Experts of a small language model: 9 layers, 4 picks a token.
Below are experts of layer 3 (counted from 0) of a mixture-of-experts language model. Rows are named router (the router's row for the expert), gate (a neuron's input weights, with its number), up (a neuron's input weights, with its number), down (a neuron's output weights, with its number) and show model dimensions 0-223. Each number is 500 + 25 x the weight over its row's rms, rounded and kept within 0 to 999. Numbers have three digits each.
After each expert's rows: a language model's description of what the expert responds to. This comes from a sample of Wikipedia text that the model never trained on.

# expert 23
router:487495513480490521498485502514499484516513484518481516516501481515549540546508525475492533494481522510479498476479508498487499497497503479482472522520491456483506507497502486467488502496505534475459529505472514529485516493497452495513498449478523494473461438526476542498461512489496598519512466512490492543461496475487535519496526495418420523498484509486516532498447507494518512457497499488481505504463496514506463516505479471481472529456481547481541492475475529478537502512491515514496493519462468502496536512506486525480500461471486500500515501503524509516521491492519551517506478494504477517466485494463510480548548502501445462477508531509553471552495512476476513470500
gate0:488484506465484533522486468490481514497500526514477476505499522489487497499441498458594542532482546521551483482496497517483523495461484451508516499463501530478493503489525529506513545487477505512546516500486513519520532477444455501440509481511504494520528506494499483502501528503483521511492464496478534505515499465473523481517521484495491460557512486485538483471504533514514527482496523490504511514484524504489488478511473508507538541481481537496538459512516512505472539503513511489534529516518492513499538539496518529502447510495547488518496429505491528544477504537523493484517513527500460452539526507472461488477491492521451490436508523489524494487478509475497535499528
up0:508460492519515485493521527503525511533532454490501511479495485532450472489540547536450504511551507460526478477466497474466490501557500507535499518524472467490494488502501468511492490482510497469464513500501493519512523502562486529514458497550493522479470439507487509521479474510538512495506505495491517448484492554515524522525495472508492486492489549525512483501523475522504457461501507528502466488473503487494508531545511498547499455505532493517473525488497506495484496522510485498487470525508508485466486479508501441527526558484472544489537561467498490476544514487487534521489500495534545497494453522493520510514510509522518523546514486536501500525480469514508437485526
down0:525478469520481485499490476503509480487502502527486483491491540521518513480548506526550479475499523498488562516549472497498513498498508522513552505466516500521522516523490499482525471508495483569517473521506515505477580545473525546536521504523437501516490508532493481549509468526535510509535542500497459522507432447524502500455485497505513505492499535487483522499507459460494527492508502465500499515499521541483459520540508531483497514475500460469513474508506499483479487469512473510427506503512483502534491504506504458528511506525477483560529507487453490516528491478506490468508533498503497532519535491523492520494548519500539512531487484483513478514469532513502524507535
Description: Relational prepositions. Prepositions after a noun or verb linking to a following phrase, mostly of, also by, from, at, during, as in enemy of Odin.

# expert 36
router:496458511575547503483520501526483497533537514536462527478498479522504526561521547528472502461467510524474486477487499462504461481466553517488487492498502452509490496471523510502504500508508513502451480469505478523512535504506439480508500511472496527524471470524503486530472442491465566535499500516494512529471512492459529522481485537478466502501468499501520515493451518522522509474503503476518488549465513504480458535510496463482467511479533527479539453478477519492528499526513485527491487475493469498542518513474504527483500449451475469476506518509509501515513502508521534521545483506536503503461524458483495486525541507495484488480507521544505489513498526499500473481490
gate0:525528506482474527513547491503471526509471524478482488558490481517501481527474493463549524467513526486498499541509534492487493499525498511493478499565497510449456479437508484511499477523518480417536496529474491487500524533522488487475539490488503496507477501483489482512514518508500491527535493554518530479526517461514496490464506495501469510542570560498514480511497487501524552473448531496513495492474510494496490483468493520486503515486509510527538513505516502532570467487507541527485483496480478488472523483514521513517471484481520446489502450545459496496515509443498496477471501506504487513505512514469481510507514496504460537494506510532538531529488492494459506522458
up0:480498517502561470514469523490448516490518468501497510505480486509516532487459548488535475548480488511457517488512524534525468492495454470519523511482516490485474497477446532482502516523512562435492499477518500543496464438494490498526471516504524543517508521525533495506464516518530506518466463476515511495509473500525507459516517504471496507481479489506508504509522494560507467503486515527539532515518524465548484538473478511493517548490510506492475530464517479490462493455506524500489535494510486509518519496501511489527517521510505530497519516478486486535517479506515560502472485532486508510460529555520488494448538470534511463498490516462501455543502508467514519521533
down0:487491525511494516515514467496515536469502475490517562489517522505507512491478498522496477477499482448518509508460472511505525509535491531515440539510513511499500476507519463503493486500538492464486522476515448548484487511501465480475497467481530567496443479473472459527505538457506475534522512486496515487417498514489477517530525463485511471495481493521525479428517496505511522510527497513504500505461463545452461470524469442478507498488498508528544498500500477496493442493494511504530497515500486502511472509520485494499519518498501482487449496510516524535513482526531505540472481494482525465503487510494444517532536489507520538554520508503496495510523535529464510462510
Description: Words within proper titles. Words and word-ends inside names of organizations, works or awards, such as Computing Machinery, Awakening the Power, Outstanding, Motorsports.

# expert 49
router:480533573502506533537538496498479528500476476503445516478499498522521500508496524490459541503472539512497501488485490485502481488497528450492498509524505504506493499508495467481532489507484514489465510513451518524522542480502488488527476478479516522486486481472483541496474501530481507533531501510511493540490470480499528495512486496474456478507476495439529518514493537529498540470504477469493501526473505495489438536554485504497502508478519499477522421506470519484526452512484459496500461491443484515504518545475503515488538465467471493496502533506471497535509488474538504501532500491502482546475510468468501485546517560513463495456528535497490476505473483529496468440486
gate0:484463490500487476517480541503488509503484493491505495514515477464476483478527540484563517544491542483543477454457528518497502516470492498506506536494483499514494465495472508509495504470467503486481465472515517498493499479509538501547484565512489524489485468474492526506471533505505480521499520512453472521515458498544512474470534448445439477495438463488509510535492513506464464519528498505516486497526533497524478539488495470485496471516503483507466504514511500479474515524477472530489489505496493490476523503509527517482485477563519490529478510512532493503513494480502525533501502505518475484576545476470507489464483522512460490462495476539510513512525457531497549518566
up0:496469472520479465450520540505497446480480504491517440535497458516536493489520522477465525418517516489491540521532511502527528508473491513496493495525465486463515505492490526481502463485499475534507498499503522484487480469464498525499441500498523480505493486498499543517526484498481511490486533503488472494461514455483485506492504496503481514491517507495535479498512524513510454510505522531549521463475488476456524467480499557520510495510522509464512526504509466511478493503540502504521516500484572564500536518510478477472532490488508482500482509507493480484482521558521514565437515529497536480519455501522546506506462473529482509498489509511537529509540509484469470523479
down0:486472457484518501511474508504497511464500477513489564498523510499519473502516503507506506554512467503514517497491508532560523504492490483482446480483485510494485537484527518503514501513530516546525508472472523538483483477485521492462503497515512511472494514514474474523520461506565511492506520529513520489481526505465529526510523540486504523464476507489514442501497537480525516499468536483492513486523479530464484484443466419496520481519490531495518486476532480503509479499515494458522491512461517538523476555489474503468539482476480520492513478467475488532474453504456489534520527495510519532475482525508489512492521509499515473494586513508464512518491520534487558543467
Description: Titles and name starts. Title words and name openings before a proper noun, such as General, King, President, San, Grand, Mc, Fur-.

# expert 42
router:464493553514460469505519459498519511541496489465434487488531449508505502533508484508496502461498524495503483513486476506504489483509487481463488495500515517557504515505483518462459516491485499529466480504506488483522470468490487523537480484472501472496492485476471484520504460513488531519523474517491494529499501477471512538545502511470470504483514497458525513504483489525483527458499485494513500545516525507486467518555476473497512566466502501438526457492490489499519471530447476522524493509476490510510543486478547484475515455488475486496486497480499519532515492495545529506555528497507491529486489481486484451541557525465442513494496520517528543528443522506511469470502
gate0:487482462488485489492449501483481553531512525479500491532466527491499531549521487534483528501490471518530485524492500519496511475481471490473535466502471449517485489547451505495496488490513492534518495482522537507533484497490493486516547520510454478491534455486545502511506488465504520491519508498496529497521497529515466476523468483513454510503459496453524530492485473501506534461457495519561462495493489568473493487534493496493528467473512490486464490540532508503500472513491529487516544475536512484515504491461464489475497492489492464470470481512450492488545522477522518516513500486504500517516490469492493509510557537457482504479474510537497465531460522463484519461559
up0:484525496494457481516535509503480490511477540513520488509491514538521508527452514482516573467501495470510507461471535479495492512468486545518519500515508496470491507457525501520506466502506484474552520525503505501501490473508497508411518498477492558477505536511510540503446480473533518489490560487488502467503495461474533529499515526481482486462559513467514500493533528477546486505500515466509526511541496500492496502480503507524534489523470504435519453485558505496486464470522506479477503529471493513531503474499506484486502502535494476493553439461468506533535523523514499495489504471495506500486479505502513469497465525542537532520512494500512551508474484517510502482470
down0:515448557528517471526501479535489514470521485503510502478523497511504513490492461490535551477494531501459481497465499478510507505479515529510501506511487444512519491522478479526511545483509547496462513506516509499511487463500498494497491507469492537433468549469492485506515542506472462474504514484496488493498483531489459490527491484490497520482492500534531489537537494503531498511524514519505519478506464502465484515520530488483497582477477495531535437480465483464474500525510551523517487546494550548516508505495531509507515500452548501476507457448464475477478475496490531551507498511507510508528510421466478535489514504479504486486506524509472472488502494468524498508507
Description: Word-initial capital pieces. First pieces of words, often Ab, Al, Im, Em starting a word or name, such as ab-ove, ab-oard, Al-dershot.

# expert 56
router:487514546512481487533488498549493497517499500484456512476479479475487554560484519475497506465528526489473473505472454513502466506470543487470488520509488500513478487475480506515536481486506515516470488486460491506482545489498478500515518501453490486500489468477486471504479448494463515544516495507504512508502501446471537499482467510490501514477497485491527533487447516520493531482487479509504469533474483503446449513534524461461472529506505491475547455503492491513499496546486496534481454458504505504542505514480486496483545488479470464523479545496539491564536491487540544496563501483506504516505484503490518494488521554512463480501505522527516513493452526508465483458488
gate0:491520506502532511514469515472476519542474502478497542446488529499495492527526499506572531502524546502500449484490496518530515478474474483477502529507513524444511530527511504485505484522477537506425529519494506498488492497504494558499490529494516481472531519469501501519511495471493499515472514475499465472522480528512535531570469509508524523552444535498498494491496503524509515534510501515521509531482489449529521469552526503480492478492473522517549468485458499490522526495497532483489475493473527472490499521530460484512494515500494440500502469489481513524505531522499511494491513482540469491527564549435524476515527512535507471516502526499500480482492511497481537528522
up0:464494478464523488514518477504510535516502472504484490496534497503546527494492507495514507533527435559492494473517483495498513511537533487512516529512478492499497514521499487510487482521461492496527514509526490486495483496467493513520547483509520508501472538429468487500542528520489491548491501563500513487524545507511469523495542483495463470465496474505545454524548484492495518461497495464535485449523532556508527487472514463518536476479524470520475530482469457507458491483511518523513482501505528485469500499464472545558514481529475488471522476504489469494505457493562514493496535514478520525482475529531478507520473479492487521494526467487453493496506483523551506496517
down0:477504525477503469469521481497521505544547509448513526505525507517485496480506484472478485537478471518511546524521514492515483529503465489546499510459477481504507524518495560497502546514505542501473541493544491520490485474529497498509482490544463463446550487492472491502465511526512500477483461509471555500480462470486498483498509490520476498491510508528546498518518464486510512491513506501479519538500525517544543529480465486558473510483446489492488495490496533446516462488459504494495476553492503505499521506468511529494486532493523476495505520491485482468454504446532524544527509506444546500481498488445473479497479508495469475499489488485499486475470495513550541505517
Description: Title openings. Opening quote marks and first words of titles and headings, such as The, New, My, One, Best, and === section markers.

# expert 5
router:479477529513484498512484479513482502531508463467504488481495417490521516526499536499455532492484515540492466515481487516509475451473534518452514515487528514530499508460511510504498561559517501539487479475489508506540502500489491494522502465469542470501493514506498494488477445537502573496486515505465497480473452490476516527491499471464471493477483520490559557512479520517508503457516492477466509535484497470492457551509494473485514538489502501473524484492502516472515471531498501519483512476506494492514506495487539522481513507487449499506519544499520509525521498465492545526517481467557486523486516474498505463516496522493459478458516527531506491519459505522513473457457
gate0:492526512547505478528524487472466497495473500520531518492534517524492560480484506472489485502537492528504488500494512503460507476478439506500536524463527495506495497501494503483550472511497504456480470483515497514531507552474509496463522518516524513493469483497490494562502499506515489507487516460485514531482491519478523519513508493522492526531500454491507481534507477502537482544500532497519487472451443489495506513469550487497503541480511505480534497468524512492508479513571550556537525478499496461502521541495500545470503468491487499496479520493501471505496517445462498463448487528494498492463522558443515451521469447481478468496513488536533500488503524506523492510490
up0:522480511543527515505489459495458504519485502511474506514528486484501533512503491480498458455492502535510487522547528512471450518519490488489533520472513537495526522472511483487513528539489516495515471468511468489506557504492493501465477514518487524512507535514462491543530499534489493464470486482494514523486506524493549515493463514511473516507451520497508462503525472501511498512497521496491511478484511495511518532497550473431513528478479529500508470488533495501498534454570521563497520462476505487509500494494495547439499486517512489517500492484475492480488529466474476481486548526515516533446533537522534475542503516496528487499532534491512449461524548542519480491458
down0:489511483503489473489509494541499499539519483512491539486482445485477526516462525496565484496502501538528477503528498529491492467483534496506512552509502522559502524494485546494495520518497493518476483451500548485494512538497521442506539489516502488492513492474433512509496492507515529500484518529493518491495505504503525529510531448501511473522506492507500502494525470520527472478490511500483513464502469472453519546436523456447504538504502526472518512548479541495481460511504526458515489474525509527480466470529498487480503552508529515489461458515494466473495527484500522469510512481496483501492497501486492483516450522563512446507498526540486437518501492513535513488470
Description: Numbers and quantities. Whole-number tokens and count words before a noun, chart positions or table cells, such as number 94 on, 18 institutions, several.

# expert 25
router:475487532510495487531504460518474534528520493483488529511516468497511507548477502509477528505471530538467467494468467475525487485512494516469464516489517493530513495489469480469530503528479516542501498485510498517515513483464490505528474503469535500498491491524497516507488478524482589502515481516462504506496497505492529527517480472462478497456467495489531547495476511464498525471517525452516520493492484486486472573505499457505470521503514460472518423466499502466495492510506470529476505530504482533481515529473511541466531487503460460492549537519479490520496490493504534550558470497508481517504499474499497444532500546509474482466526534540508493512472494519492493460466
gate0:491474489507475480530512476475543467438511491472533481501491530536513505503489528517497525491483534492451482500523483489509517493487489507483487494515476503503477511548502495507530451494485503523477469500508476527525545539485511520456475487465493471526547473498550550504470524550523530505502505489504517480517508492514532521509498501524470489472483526475551563547515534466506494513472527500551495500510496498476480504499461526441454513506496475560482450522513522484463502522514508501493493499487501492483576494479486500511560481547493510472472476520519486484479542478503557514493494520506494536507506449484499477476528539510526492502472496488503502490448472477477481515485
up0:489484495466514468480523478500489537458520509540562474481467493490480472510513527517508478487463518501519502489509487507485528524472516473461499520517519455501518498548512496533520477468492468516494517500524528512536500530489475475488511494504486534448484507572540512476498501463507511496501521521554464526463503514524510531503529518488482496519489502512499534497493490513467544500478521494483516547516526532471483521465522550563533478502477479458485530468481511512507494509489452501478482457478513490472488569463461528513520502502485517458534478506481490509496483545507525470527514560487489505515481521487469480503496514500513567521486503525484524456527469539516544501494
down0:430504542477491464495483468527509492468564472548508483450484482489522495489507507494513523505487484520487519501487526468457506533547470516503491524526500512459465516462489528501488530511504486500549515476526520527456495469504512470505500471526473481503536532502490482530481527511486502485472490559476473472455484513534531471485512513473533477527477519511512512479480500454523513472475489533499524531465472496479492498470527438450509530477500485522450513480539503487465502499497539469527530456531480508493471514492530538481520526491534486513495500476508509522533490520493490496455501473536468519483517495530463543509467532496515497512496513472499504511470506526569490518503
Description: Numbers in tables and scores. Standalone numerals in tables, match scores, dates and statistics, like the 1 in 2–1, COVID-19, or 22 in league tables.